Weights of a small mixture-of-experts language model, trained from scratch on English Wikipedia: a softmax router.
Below are experts of layer 7 (counted from 0) of a mixture-of-experts language model. Rows are named router (the router's row for the expert), gate (a neuron's input weights, with its number), up (a neuron's input weights, with its number) and show model dimensions 0-191. Each number is 128 + 32 x the weight over its row's rms, rounded and kept within 0 to 255. Numbers have three digits each.
Before each expert's rows: "gets" lists some tokens that make up at least twice as much of what it gets as of all text; "comes after" lists some tokens at least twice as common just before its tokens as in all text. This comes from a sample of Wikipedia text that the model never trained on. Tokens count by the router's weight.

# expert 7
gets: "\n", " (", "-", "==", " \"", "==="
comes after: "\n", ".", "-", "==", " (", "==="
router:102125161159096078133127141147094134103086120083105123197101155202139121108102150093154142130126102132152156111108118130144130097095076130124094140142164116181090151136159165062083137099187110132080115132136089198092153103120102151127155132182139106178108187111143102105130147108111153137115097164139062155141123103130131149066149140083143157101124075122096097123151084046146141187148125166039176158094151141093142158066138062158185167125141118083117198179202158109099095131115148140203153143126118114123121158128173086070114118098143100143122169118114096112085148149141176153
gate18:078121129093140089099156165140151085119102110183165150205117091149173174148157137129142130153080129137132110127088129137150125164167097087128112131185155160106122148132169106150165117138130078071131175167106064128032084111144139142131156186159123137150076149112210142156152189127114091074176139189184136153134148113066105139149159114126221124098173176136142154119148120170124114126110082087115173113144154094114158137213123191155097102164116170167113192087155145080137109132095118116152134157087089152130145121077146097121153146125124120095149157134126103169106123101112150179
up18:116097161163166091177062175126137121113167153139117072147114073080157114092163142130142062128097061146148154109069205131132135140134161073105105134053146070162125139116137179125092152163148119161130064110122140119171155107148128113127165148113109100139107124212098071145134110114152070136169149144139123150125114176146106107100121171107147122081109124148105145072146150093131213086091167144116148091174167112166149102110137177176214085138105096125170161137130077128110147156156151153130219109167225141108146111115140090148146114120134137141137098129131125090102145139127119157
gate19:099162138124128126123076119104082146092111118145108078166119122100157192200119174075110141119104139123186224123146131221130120087164090157129122091164106182090156099148127176121217126180158156110148078108144084109123146131164160114113081138139172085148101093180089139125141147165102100168153101101128157121146156093127088100157082161085162085130142147154177085091106082114187095135145134144087155111113099162155083127122095142089127127084130092157164107128139107104159152100083125051139075140153113134149093133169095112147155143149109192071118139112179141132168119126117187101
up19:173086115165169136104137161122132092150167084094136121142096170146125066150127133158153169137121088121138165155118055082124152095154087164167105149147134092159103141132110170085155085155105075136132143056072094148129117180212115112079112126165136077137191129125124120069135183153143131095110115129109133116116180162106069088105089057109149161137157098152147133089111108107128160138174124123128106150134153179180119132158070155180122108089133133115159103158107122140160105103141091150097128123159136100138123110121108077076068222153181151191130144152068098157171067167103124168
gate20:156101089066125088160152084059081127110152102146144157159194100126181136152163117126121138126123114127143167177116135158130131121101120117088074109164117150135110120147093140112100159065121130130102089141126075122134141117144180113143118098127119138127099127136127094103162093103129175110083100209156145169143128142155056103192142148167119157177160216065104125085191015076174156133196163159133186144092120102169084101110149128187149131111133164128087142175098124109151147155110088120118122121120118087134106112093137090100146151150068178092111095119135089137104048128135125139
up20:085105098194149138076148112139095153129110130140162186137156155119109131152089173124161095159149118197118124183140137093103130125157181145117099164157116150176114093090201147128137159098079149129086112166058201137128071086100111181136107203068148136138149138083122208078133095120166120168139108182156114183056138145077111131083117126149138095109122151109148101150119111186173150170146153099081170154099142109085048148073120126202143130081104144159116111141111110156144138119128090074100171147085092169172105139103140124152127102143165111102127151163135128102139102153142138155
gate21:146082152160127026113168140165135102092144099135060201111077095138104115162131151172129067147145099138176115100161127121033057116163094132166087130160151129140156134096146157128091128101159121190137145159186136116089143096102181127081144134108070123075231120149119094177103119120145131131170106134166116157113089101082149166093107178118064164110125124087115121077133176114137097134113106114082115117094124093120134198128127098113145074126083147135109123101067159145146167118127143156119137098112086090082145096121179130174145118101176146167132124155119104122149071128113152133
up21:160069113181127132144132157130157163164092115158118083127197141154119118115156103136203093113112129126196096130130098147105124119044126123128157075145083133137145130101106116092118110074134062107072110138120140121044184095153140150132070154126129174126121120151125108151126212153088157147051119128143151147149134105190117131139110024146172184163149119142107122153141103170167112106096120121127105137207161080139102136131139123076121117119168100096109180106121198096205146197134110065161120155135180129131119078118112161096119141130183162142117106123146110115142168125144141097
gate22:075143160156170153065153157123103171144120097144102115106107118157118136151082133093117090128153065108208127139061065158128135105142153101150107133195112088128092099133162129091088069109100178088055082121132122122131154146129119147150234147118095127128158150117127101154145067157120114141178152161106130058172157163073152098100112128121133138146154163111073106055090111131117118158114129067112090126148158126071120128140165150070184183118091147099070160140124162158103160158159103159130107113135184128101138061133145148134113216138120094171113100118104105122150142128118140173
up22:135086100137102168107150125148073131160139145144114109051142110152097216194145059141167140137152076123140128152080058168157117197105117095158079098089108118104106142138158155184118125137072113139140151125129077198167113117133106132153153120189126114159112112112118155089133143116061128163113076100122134116206071118148142099113129150116108197148109104105094143129100164141120107154070252125156111130131132140139094101161139123136115027128131077147122149097141101113180140180141116136148102161120136115144120132157173080146126157142119093135099102092150163123179166177137143110
gate23:137120102091137145147079157153123039139125104078140121132154128146168135104173126138144082103125146193131120134128092168081133096157122165110159071083145090142080173145077160129114142146126158094174117150124091150154117190132110132111100164173092136124080075075190162093147106100115128167098114167104184083168163143084108062095100167107141121130076130140133084145085164200116124123135099163101134193135158116121161128115136115130150141138212107156120157116157153096134148126040082148117146095040166125163127134097094139130166108124134177128132166073142120098122055149081130191
up23:139112143123219110141075182079094158169149115046126090171135138119119135102181177167144147162140116119160173155156120117150117115106168150055107104155136055128150140119175112143102098123098151129090123130116138208095138084120118113118143132024104118107158162105129151106131178141101102149049145169148108141146137114185160099131112180104145134095104090112141156150122086112060107113157130148089176146139135097141069090146077131118160090122115139108115170090094188121083131104117149127169128122135160143196206160168130126041091111124122121150169128145078118173124175116125150138
gate24:102177124141099123129127121131103122111089118067143126147120107131154188186149137140080118087090148125102090102153080143126124121142164149080123131129125086139140194195110172086160144093107115094137126097060113094125183152152174120133075160139138089085170112084106097118120150107179107138132057126110126119123158079090189142158131134112093123140182122105124109117049154109148183107146120108093137166128117131157053117136112167145171163058155147071102174156100134102082173110136151145098067068145126104105090151077073156192101138083115119170101137050092145132201142109087141148
up24:126121144167138110120103098100168060124093151095135118148155103161116119135144160195128121118141189119155115086097129109120086179119083134105145186125167131133144084120122127109082089123142110051122110100131159115067174181113087066163125116150108131102127166089119122121161180154143111132130090166166098105174149156148139094122138090048146164115115133093087152075133191101113082129159170083133051113143141102090074156088132171089120139100174092126094032064155151154205154148144141128178141118157105154181166129155127113091156100138175108090079086124169186122120114146113159152
gate25:122123068125067153108099140068062132145143189129123090186183113164147070064113123104136135133137098168103095176127126116111091111169163116113124164160120113129089167114095121147088119110074151160045139083137090111120174132101090136142122059114145143143123086065107126088149133133110175118167066145130090152080131118112168130144196207161118144122125141141152111122127077125190118164061144133113082151133160108114107088136136137106082133119170178144080193155202153065097155085142127140095159130148147108147087126161131097125116115121159120134197137160142148106151175090165081173
up25:130186184153153109132147142108159115103158144139094144157107106127126140143114081178114098144126102125149091141171102141115117120134131148101143103114077129103159093178141139194089119139172113137108123163046135063085159127175095140133130132170149153175090129170126122149157119132169124155073131102130107106100102115027079100130109052088177170150100106084066102040183104191179185127156146151175140125147133074098067125098078090148106158103130056114149152147145154125206168157096159154107146188117133136138113084144148153114160144178126083165109128110135127162140111131100155106
gate26:126107144151152131182141124110123099163099091066122163157125193180146169091150123147099120179155131156171169175112116031138180078183083145107103130180099127137085125119107146164167150098128137147094081104149166086152153130106187118166123167165123137107053148128176161080099133118059130073091092182146142141124083114082082096087121123120126135146191169109157130120147108113186132110103077118138134126120143118089134134069128155106105154116191135161084120073140098097126116095134169110149153125104136145177098126110116125183175107135113097140089128113077159180081056130164118195
up26:115095125246107101134141131121044122083107088080110080120105116165076149127209108137110110089083152135126157151102125158074113105143149110179131165135096074191056100096156109105147150102137075097173173113162091143177124086099092155078134108106129145195148092146126143064129156129120188097084106157109048145142091114151141154149099156161102161101072086078146081148098156144110177113165137139116127097078178120156144115083123147138111165124150135138124144104111113070130128091129165119174170121149143104062157107114112134187150113164162115100121108096147109113129118141094105136
gate27:158071151136134091116164125130129103151055096114150159088125112166169152161116165136106141170091103140125109163119170151156138147097111109138125163126148104119112081126141165103182151103155106078159121173113159172111076094137200043123147090111198104229110081154184097102109149161132116150155141099115108141100180199141151122149101088172083176118109112123188154195130171106158099154138176079087122162066074125090153083098139119137128140137126146108106128158090106118065081112149141094153148060179170127153114140119131189122121093158155123138101071156149150126172140133130098109
up27:116174109149138078136142085135061119114155139049095088120132106111154106145131140097154122146104092129110126129117177103182122152096161068139129088115095115124133103121181109112070097119153069167081148172052151143165081149145118113151057152135143138164142145087151094132170090143090130092104151163135141178105154061103109115114101076141122163136147169144089089141150092121116166126098163159108066125152198084120151044079109115129133187142066103129100179187118154107125135113059150201137104106128140186137103115196164116113169111133110149134126089124096101117155080181156140102
gate28:111073111091187119128158151173140099095116066111101087115107113140104144140062116078104119120138135182114124115097126090067141175078141179136039125131125123158161155086139163114098143153136151157085087067115174127142134095120127069094174153114157080116160075167135090103150176184151126092135157178094119186133162158106104144142109138124109087109040144158111101095102146104105080137088110143171116147139082099180174185161166136096218129147156100139133134131159126142161095145131140109141206134143145139185127103123138135153126127141115111187127148122203158188152158119169164156
up28:070157131100098149095118136137164128138150123122151067151104130143188109162116125112112218129112114144141150110130098097108141100123153153081121105116151122112094091093131113115083140124142145181128117069161196128160018117137111115097172178096130084141087055197098147094171197145083124089092098146069135126121142164152139156114144110121153116190096121202163133095123109132137169130105129147135152094173129157162105112156137156104156123136159144130109166110125173122125102167172104134130058144055141116151081091194145084126102119102087125199133155182131081143173139161117076186

# expert 3
gets: "|", " 1", " ", " 0", " 2", " 3"
comes after: " |", "|", ";", ":", " \"", " 1"
router:110132182094095142170090133103141150130096112081090134140086128177107154097093118166120088164147130077085164083138157135150142125096129121130146136152158108111100157064082135167110091136101154116113164084183190156094103143085122093146075146145178128111159199139091173134161123029189125173153117146131142135128028140141138079135136100093147141142126098130139090137097163159112124096127077111156127073069136136140164079136156092145116168132159121129119106157093071104122140126147144090070095123140200125077111086116058115139122143177112140100065124180079131131122133181128050156
gate54:074138152086136143134148161059167117121095138098174068138207145119132143147205174129188183091141104175129151125123103095105138089122119195125124147124118092128178143129146114127107115109191146084120141046185165109148128091122136100131138090134154101125205141118133135131145129118122133132132189128147076153192122154119184130112116051061142147110116112110156071160114095096161176086118137115116146121172152109102106149140128137165091160113170110092111166149086132180139115092144026112149143117120110127126151122092141129145071155049154120096079151137088148094100052102128099161
up54:098080123129128113113149125085062135145138105102149098134116110148116171125173110118113067131096121166121086143171119091084145127166045148091133104166083122059057167113092119128132109122113124118098105131132167165110120140175079083142106145112091139071182121162122164193128099132120145095133101106064072140134163196133184160163130122191146203156164158138118061154106180119157123128107129143195082117155143111092152123173137137111116153059145141118106135108099096126142118116138158103056128108117096170137133097136112141175172087084100094139095162112145170148125196087190139199
gate55:163051106171101072091153115078066127137058132115139134096154114146160131114136165136120126144116096128121153189119163133120136136149154094096046180162101150164156119138113178157154190091118134126135126117100128124138155029122139094187147098152126109131114084143128163098118128105094134157105149131209164116103134147205124120132089087169040082114107130131096113138138095078175163113151163143148142114098157105096109126090153134137106126115172133175133030109137079116135166084107106176134106108138096198118123138144162192149156173151072152171099115148179117097124115157145169161
up55:092113136099148130116164136128140080081093134075149133149102121066078172138086107183111156159104112148170139137094080105018120100150195148106183078131076150121152156115117135173118135134133154063140140200131191101173123186140114145175158146120119092077144155131095110099138097213091105087161160150151139085101114144106106120090152154121151086125107132147117150166141124142127128110116113070158135095103102177134157080111159131150090065182076193144129133098112119062105131077198142105107099133079183166118057167105105152101139143109146145115125130155090162127105118134162134121
gate56:076127123057139151097112101114115139091146086065101149161117139180152099158059109129082140142112151140142120204107162137123116120149111135136097168168130096149096110107157138116136159171120120121098145129175169031145096098178137095111106131138141102174144123163144110101092098100120101171082112130129136083183126166109149123113132082081132109102137116175105153195189106088152108186136129114121128076078086113123149129150186145082153126139151122125127168161130141154112110194100004115132137076153151184106090177108144103107092145156151148167090137091103088068051101160098123132
up56:114161113131125139078100114116158126130157075111179116157081208145097136095126100107141165153138094104131152131122111106148065162137144130077086115131162163140141138076059124080152132076189221179098113107138054175103127159099177112121092112122118123118119113097126061129098156141138149123167115104161155149105116095123112107087124088133155097104099212182097119099137119085164075189132106153135158124098098093066150088147069145132151158196122087076133158196127100096096120114137157139106178139127142098172144133149073132146123104204123130116152079136092123175120138171124084087
gate57:128137185111172101144125091118149088152123089121163113123121108122143091147130125081133168139159147131146113103138078141151156177115122156085119103122132168131164126141086142134106053099116099117100100180125144138081069172172119124122118102107148140123093164104091104109129100068146154148148156143129138070128124086105115178108148147089096076156228166088140139078169152151119127107165201155126108152198141099199108091114110105071116066077111091134092121069137186124139101205150150133183180130102198134147097163140161149042071104162141144154147100103135111128126163169093084122
up57:157092102123151168127145138120122165118082133149100075184118119099114114141118220150142085180109103126145159076120107157195166171108138172136164112083156140112169130100140117178109107146116093171117203194138161154110136171180135110157170063094119158174185149105179122186122173154122090123110166151106158106142134132142116103154097161122138087149086132087090128104147186115110038112116164192126130106123078066137090074152124165132108127183100127101181153118116139065170151130161098156115128120151147144123189127143122172147128118138130126181097128119100086080058107186133098132
gate58:168129093182122091060164077131092121127158184134134114113111099072165123088141144165184167159129170138125214123114145115132117157137112116132196129196088127148087140110099097154124167132086129089136128108141099206102138126122108165121134080149114169127142163084124074138116146123121145152121109127121150123104096124137128117109126103070118119111172127123127090082122155114104105133110107064122107149133100152071088128157070081147114145136104140086084104051067175126151088230164101207116155154121149158158157145099126125103159118200073133129191142160112143101132125158122219083
up58:176147139083107157141069174109098122156092108140086093127122156108136107154118147160092120151172148118168102160073158118182159150127148148134169147133157089142119131112158097137176162080163157124139214138141160095101129134150140156141103136113117094117148117163073192186111138098206154134115088087134125213162152153142145103188157148092128135142151178125093123086140093095129094149126171150168187140180150128070100140095132098174137149120170140166152174085166116193093099088154139169103136131131143055109113197135096141110095118115134117059096146108133137209100176144197159136
gate59:101129103055121217118135137154163109114095162106108147106110100103084127174121129104076130168141140174097140137144171103155130106152148066140124150144197102121147135068112134139147117187082137145194062137099179183146066104085187165146152151161084166114180114106176170061117111160146116160148099080114153142141068134096186136144128154155181124167150146154145111123110138173108164148129108121126171063198177116185196096136124141134154121059169125079093142154146131135104151138121088147107113125108121164159171060124066154129151144092123124151116166148144152124160117091115133095
up59:078119184156149110130125099138099183099121155100160123135132139090102207114106121164122177147165063094125129135138124101087140155131138073122119114112166073091134145145127181124144194090138094142157168152139158128124166185144138186089150096160092102072182125106080171103203135108092160127096064187151068072119059127093160110124141093119096064170151141115121129129067145126133114222141108103141137159100148123121111126106196120145125163098162128146124123102069195104133095121150119109119102094119101124091168099139127116084111143208114180125112102143133079142162097147114092180
gate60:096149124104114108127152172144110158118073149047110088062085156132099107121136129134119143175091132049144134154122157129067157197119098141073159113091134096117132090101143088162128127126137162175135157150166136136092151111131118170153104143135102122121104158152103109136160086116106122106097174143116109092104089121194088103112158145143145134147096131165110105164113186126088110175150096150116118096125161124140083138100054083126082132124158100207164199153167110162179188162160098131173083160069115196160113112098098145121095176110165149110089043150114149098057163088140112101
up60:148063079115088149061130092147065127120098147171103111151122124145130121118128170170125106192161125151115128115145139167147087092169109121170163201117138089187147084217118076108096124092120179122084165127200146143160134081162080181087134162153138167153075088099131142101119148144138103094146120128068035135120097076133168120076151100126129124145095147152139163122088155149117153148166130157120195113184159124114092092081185219106135118086090154147122186125108107131073132101089104093169114156132125101131133087133148124121156191103125124145142097143160145131116092126103126128
gate61:124175139117098110148087137119095129142131117089116160156147147246194189133157118102102080168138095086123127108082086127141110136114093113176190118130114141073155106115149072121123141136142095093146188069198077113155088115139128094149076144203145101094169124118110078132137148079151135168102085096125154141154105143132188177137184105153112118124114107085118119157088120140081108125129067164148127148109168088120103104115094142162087143125155115147128125143111024151144080115149117111164119105055083141157103167160132107164166122075100078120136127189161104105165086162138110141
up61:137086161107165095128126156105148129147111126094118135146099148117135150130102108128130073147131178156086104137114115158138179113099179107116113166127147189163173167105084128162156142086082161179097121118113164028116181151147073127124094130146205124180123161175134131118117151150121092145099184140092142090118162105124160119222119148128116130122076080090085123068092150159128154141104156126086153131142110127114161143116201201112115099178162099096085143191043164148152069112130100153139117166172093170052147114127217109147116104119117127137122094150139132139083107107098126119
gate62:192052169137150085143125078116221073192075152102151146138203100144139114168104139098160084116075119108102155130119114148102108108094094142193102102191143106097074159174173131149112167091187118148183169145093157112105095123140116161137127093138138142110169179111056139099117084124126160113145133167126095180128154083136120207102144168082148144152178158132156178152187083104122111144091093090099123115112082069119094168108130118104150113123114134165134104087093118144133103117119181111110120122127121183103063121111135126120116118178125113130133111171151180125176170087101127113
up62:147127145145138109080144112161165070176121110103129101125157065160130153139137092056119161104116166168117179153120117128087046076125123152139134123166167129094183184115143147171151106143134164150169072155185147115181147130135126148114106092129074143093190190150092133140182147095128076126092173078110141156169121151132115147092109151104127057123188093169149138121061085167133194096100130139157107162113128152199122123129112108131149165085185119136188150082104115113155183161140081131186114108094165151123166086164094104104116147110139101085147124103186137134111177101148143168
gate63:150105130170141088104104160208112068140141114103183142128172169122111083134121079109153128161076126068129144120108169097095152139138148071187153101130179165124117121105160140147089129095149157136142134142080146143104160132099185107121156117077179133113087110137173142096154097134178099115165137118124185135099125150161055112120133158135068126108151147110106111121196168082133137159197079068090174095150089100140138071077119119160139086132132167120112131111090056090105150080049069154136133130142079162077147117118099152176149171070129127182161114138123077158174135138142152113
up63:127138126122119128106121106105156103128116094116110179175102152139163148142176128106112098133135090133156128208118144127161063045063139139097121050154132164137159130153113113134144110116135139076114115156117106178123153167112152132204126049063153128152115099133095136159160110134149143121176121157099098186140125133159107121037147145134149127137123157158154143087104086106090070107087114129061123144118075143179122095133097122132153102132125132175132152131108109103124151147078114072094127095132148155044123146115091164198085109133101145140209169118121142134177078130191056205
gate64:106099164103150126166152108148159173161118156124072161069111191149137159074047096200103160182137097170119072135139155131105131138115168124109206153118091175119118139119157108131128126161132170130116133066101171097173185098131161143148078096139090139128115129113140178164133079086155111144115145131133132160147074190116166176111136163155118103049137146141065113147150148101128094164157061142120146152138226141113139150161109138167115032126148159122145156123121133137116121129136174137127085109189130102099112215099129065132127105103101095104122146100096134099143120129127175165
up64:118106156109100116136197079121112132141086130138141103137185159161125116196122053156172080159142104074130124175071123098196071144111125095070134104140156100104098175136153114177067159102148175127169111130092142127122099148082109184130087121163141036146142144155119189134099116075100140144112130132152080098104115137167101141084165188128123115111111145138152157120137101147170090081096138128093150117113109077154087067129082088151142095126147070115133111093096140147156156090127084114104138123066156091094089098182062154166140100159090128131145178095111172150138138183153090163

# expert 6
gets: " the", " in", " a", " first", "ing", " two"
comes after: " the", " a", " of", " in", " for", " on"
router:157154061169134098103108144131097067179143185153149105115126122160088132191184138069139161107143077125115136089156201142133084114132125125093076127122140114039094095126138169130190119111106136165168090122133150089170121124118163141107140128121118156092150098102181133101110139166117211116084078069109106151102142144151061097226102149133089097155144112143114146140116135120144115100151102143036151112186172131088165128062107144124132141093113205169152119112125101133108152164073132101098092085137066182130126113171114158119129113073107164100121129132139129154163098148115122120
gate1:119136166118067129115146123084069108091113093065226111106112091156064102183136129171173113130143120169121100172208080107123152156110127098120107098124147103112142119139191162090169180043074161141195100103107136152131153134086166156124169110196125138068154127111128119155099116141129066151148144111168126112117107141080103150115125094119112139150166184208154101170137137097181121128126132156152060159095154135099108123105091166167120094151195137109136156094194110108123108069156092141144104127098154144086107121153102115151131100134162134143164096195118153129081112152106113130
up1:106157171096137057160106081167150099100142140119141150086152102152092151111102101098135149142128133178124078105147140072129115147049128112144149127163149100072153111146105109194182144131084062153154100109124184189170125179118153130134140127109113141085141138116121053059184213112132175155102146095159138158057091112144105090081132142173155107168087078142140147152118110107104164193125098118092062108131120160135134170148123138091164143101130147143191143150197113146158203075147134114114143151121160139136120065121158154091107092101124149171125104125130148125066092097156125100
gate2:123134139144122125103200206178194116122089163100130124106181125162137154165098152083205124149147110129128108148078112116093137138096086135127114113148081122105122144157102158224083153153144183097157128129087123096138107121125117130141132053194142166133134111149094174075129108192143164123045062181109098130117132121138131101148191108117111135109145138132221086138123196099134122176167061122147141145141111109109134109129144177166185155175142143136133094116114125110140120104103104128080128189131139158132126110179162101126150094115110154117111151109119089157142171049162139058
up2:110206135098098114101161134137122130109104137116100085132213122120133160102147133158137149090143161146116124145189124068130153097097063108131148170089082131104114091116134076117145116080098151109146122085076115123184103146154130159112093124137112110079167084132185192084125123159141116104153138161165143087164195123190158121117138105169124185133078167128141155122149112116098140162219122080152139146179174059117120147141161140151086151113084121156177113142165122109067183098077122148146199099144140165175114141170102128087089163060142155105164123109162113147213117113130125126
gate3:103102182153194071168115134116098118212175144133111107119132116074097124139189141144157132106101093116206173119149165111169127112154124113095076155148101091125134165091061159097172114096162154071065105074154169126134118100092168119126117126127042126184161135179165170096152143170160165115168102141113090088136132078167073102144140115118094104080124102145062182154102149133147098155170103101076130082156086106115112125134165156088125146062114135149128115100140114140100098180121145160162084097221103127108143107106157119117115146122159137135125087120128191160129152155106111116
up3:123166107115132153133136173164229112119098117071091156097157141126153115189110080116174118088149116133147137170156123089143153127107116118173088169062073151134145086153123122111077191119121194169127154100085121097187066139134114104073142139106120144133155050065136130140115059109092133163105128071117105145113100109186093106110136131117058126100103142132162118090098107114161120149135176146177100170136148144216159084118140173158135149068197075157086095120115102193151135130105139132176108122129130140147096121117119130122101094123148111133093107095131097084147072079147092095
gate4:106139110149132084180173082113130115086134101155145155117164199130175129175157135109114173154191080123139125136097119132148109114154091118098158127116114136095172128105164088115123124173168156170121114113117111068113198171081104163108096146090151123101108096157133111134098093080124165126142099112107138066087081128103139141126171187137117120138128200109109131089123143114103133129128119105130186088122086118080140148064125112056139133150154176175183167107140176176069143137129133122047134073160065144140177169139143211152148119082104185132112156069125183127153082164118073155
up4:136106104093102120138151121154134104151088124169138117123115154100124153119073132132109154116115096118071133154119156113089163129131115069060162116088130107147154094114134114157177122160152142142080101131117140120177098104083170135118109156075138132133115095135135110130078096184131103125080104127117139171144140140146096218152121158164181086146081193140142138170167101053129126152128153113076158113122128115127200088139068135209123127130118152101172161044122116118106138108178108215178141103168130123132133119166122095146153095163111155036064087165184122134166157167132038140
gate5:088163148130063103109113141109177153121159131147091048079114130146115136100129101087144009173146107105148133184134139080108155147127078163103120084158205115179112132115122130111125126156138124102125184125087101100110155116127103092136149115128145135154091115149167129120095125137137181111142071130139124158079209197121133135146106170164122130085160179142134165095110108134083168128120119112061050109100131125163100107100100089104125110099137087106176127143105098161145127087084181115163078136138116096137076165148084118125046131074066185133143158115080149128183130106167129120
up5:141156111059097099131096198178193096128202134153096134146103164142128120100132099124116138139162146100202145188095165124130137183111095135118125094132083083149118172079149154102082144127097130197140157139172168192161098142095106164079111101145133088120156141116129142133122112101151105152113148144090184129113162151124115131129105129127134107100101155129128154171055146140138140089122112103105117108121193126075145145124115127091114107185136133197165124150127050102113122133137135164131175142200138170147170127099123158096091203118098053100180115089047133111112094041129106106
gate6:132104134097129114121095053113162122172074155170123117154128078082137132175105155145169135132148141111130175203079154130113175151095146040102050152097160157114104136204118115192118153131110091124144088121148106087088149194163094101085146189139115174134095108151167093079128110126066114106128122165138129120108163093169096143168101094106129141163132135128130103102120139159127181078125131111097065114088128087133160125149149129130117127133135122073138115190082185104206156128051125176096140114145141152068175149109122099144123134099071105130170134120152137180160159082083127105
up6:148127084148125118165112060129110160108132042154116114127133136072140096075125110188026109102098077173127059134115131162148099141096143172147120122149121106161153168149137068112138133148141150092152138152150174059139130104125145129180132133138161112117171156116073147170087100090121132097160118166101104101145125160112164104128169159105139138117099172121069078063056092152136100156089174136094144058132100147107133162128111094143131030128176144134148138125155124137113095126131081096158137134119136056110161078101115111136135142130125151091099141082170078167118120228096107112
gate7:138131093078067137102103117152114140114132121136163169069099151147177123147146104134099174097154186164155156108140154130103138124061136119121145163190127138079128170137100044187108141091107190122148119121128144091167072118135152079130118120102135123115121172072103122129142146127125175122079088158130086072127140143097108129150173108141087101186043137172123068105076112103140167099158170188122114167137087120127163129161143142126116143131072132128124116113160155160160114167084165173090118156093092122190083143149114179106226146104159190098126078130141130177116158165067143152
up7:125147139117152148205151120144168106139120158163062101151126164167154124102141133045083093118142199100118117119142093140188126136110119175091071089111185107073117160146134111127131134114100118140070136112057182144149113146145118073070161105143066086139136108165158102081137139110130169150138170097189148194108154177107100126085067124072122117127154120157158108126131120087128124180127105140131162130118163153113094158123164098127155116121141107093175088109130126130107124118115128142103090063090145152077096055127153149165133093125107097179160140154064161196140170063205145138
gate8:178208111123165154133179099160070088132109111108140180096161114083094112151029125131122118089136134094139117084130146114137045107119104151104069154134122191111155127156054139162096166121107191092146130130146171163147117100138088141139131151106143098135099109142094132092169104119131181145139104127109095147134146138159048162134115162171120115105061142094126115105108078060093110131134086116126147044124150097179078147127119153133084154091137143136128101150109180115157123107079139138142158146105149125093152135169124174086096080131063129069150136159112137207119134098062091096
up8:122095108127168141088098090127116066153157109165123152134062154107141108145136104120147169124138157051171121146108115139169113144145083139144141218112137108199130109150136208124100133105167096145148139167118141123139144139133131162096098091074112119125112115159107158147142135203139174165165112142088048129148159141161133101089162073152145192082124116122138173155092154097165122123092111155140099138129145067148160169163092114065101090080079170093136106102092088121098144141130078126178089142144143178209121098156105174128146100119146105102112053176115176108053160151134167128
gate9:129158120125169139102084071128161161161143092076101098130136135140076072112157118081068135170143165105142135063108122096115122115074096066124146121150175076186043163121220124122184132131119116124141094127132178213068093144148123095102120086130116093142112117084138130104117107131129141113132181144121126145095163101167126109125138182125125139133141130147130159115147181137114117072143087071166130095155137086168104079207136149061107096118140133149215082070157101128101126118134096122141181118121144128103134113099187086120165067155097084109172145132071126131125150130114113085
up9:053095110186107121106139142168122110108103153080175135141153082186130174154150138100110129108181144133198144163167132144089109123072102122138128153107142094103134144091153115077080144120146144119177135169191207061151133116114143103179101156139164104157152146174163176139136142156091148165135056117178166148069212116127131147204159131183147111139188069103154119191108201181118087160141082115128132111120148128172177112126130108141113163083112184122167119146171173158131102096123097120110119148126121144129142165148135106140111133116138159132144122135111046072171106105132128126
gate10:103126125154170093174128064163132136132142135140132096123104067091111123125134185155097099133114128139111084091132120137070124119151126102143073178041130074100161104182122138106183141116102146125117097144135201144088164091113123135180129185156108114135176153124134048109161161145194188113109097134135204141082107113088133142189119168154127152089134109122108056088071059127105189124086102125109088129106188090139152101147109148087105142125087104161215186108157125101111102158155093159165167104126142097170128162127110150118174111108098140115147103134099075108098128155115163147
up10:128129092151104149099056103100128107125190084100171102077124073179133134121126138151108197159113158103194140088118158110131093132064065188177068116142137147113128116108091153124161164119178113171151121137079131152152153166073205131138124084127092125103100184079134111087134075059142184122133129132137133133144178129097136117115087130118177092076155187121170136118134078134177089125122139207148121072132060088085107147103075110119160161151097118123148088115140144099141160114153117121147103097058120157180132133222134136132130172097154126111106145128141098130161095139126111135
gate11:166054092162168076108155135109110130138136132116070135113179175112131146124098092144095124112113061152125198174170196102113120106145131159159124090147168059116123160122061104137130164095131121130101070125167169083166111185100125147161154115152092107103095153116116132114115099098132087167021117096117100105095141117151107011169139108162077165080105146107134133090143096089114135105109123126126137111107130165110115126068161179129100117155170143166130141160196192140129129136177150125070164142123116164120128141100122141117104103124184186121140139137123084198133121075115145142
up11:134091138139099117138145127111154152178162123144114097164142202144111142165109113164151120123127139041151088167088107170118041114123126158140135121180110054146144136102168129065165147105075044113112112046129147113150204139175143117077148142141112074097104118135115146098085125120219136123108137145152132128161062065121133094143150116134148098095170152158161151180138170133131112123144167092130199159099074159178135121126117153150118110133188148127131115139106190089131137105141070060170118076091071113132178123134155123133093176140133152177164132156128082128123123122117100131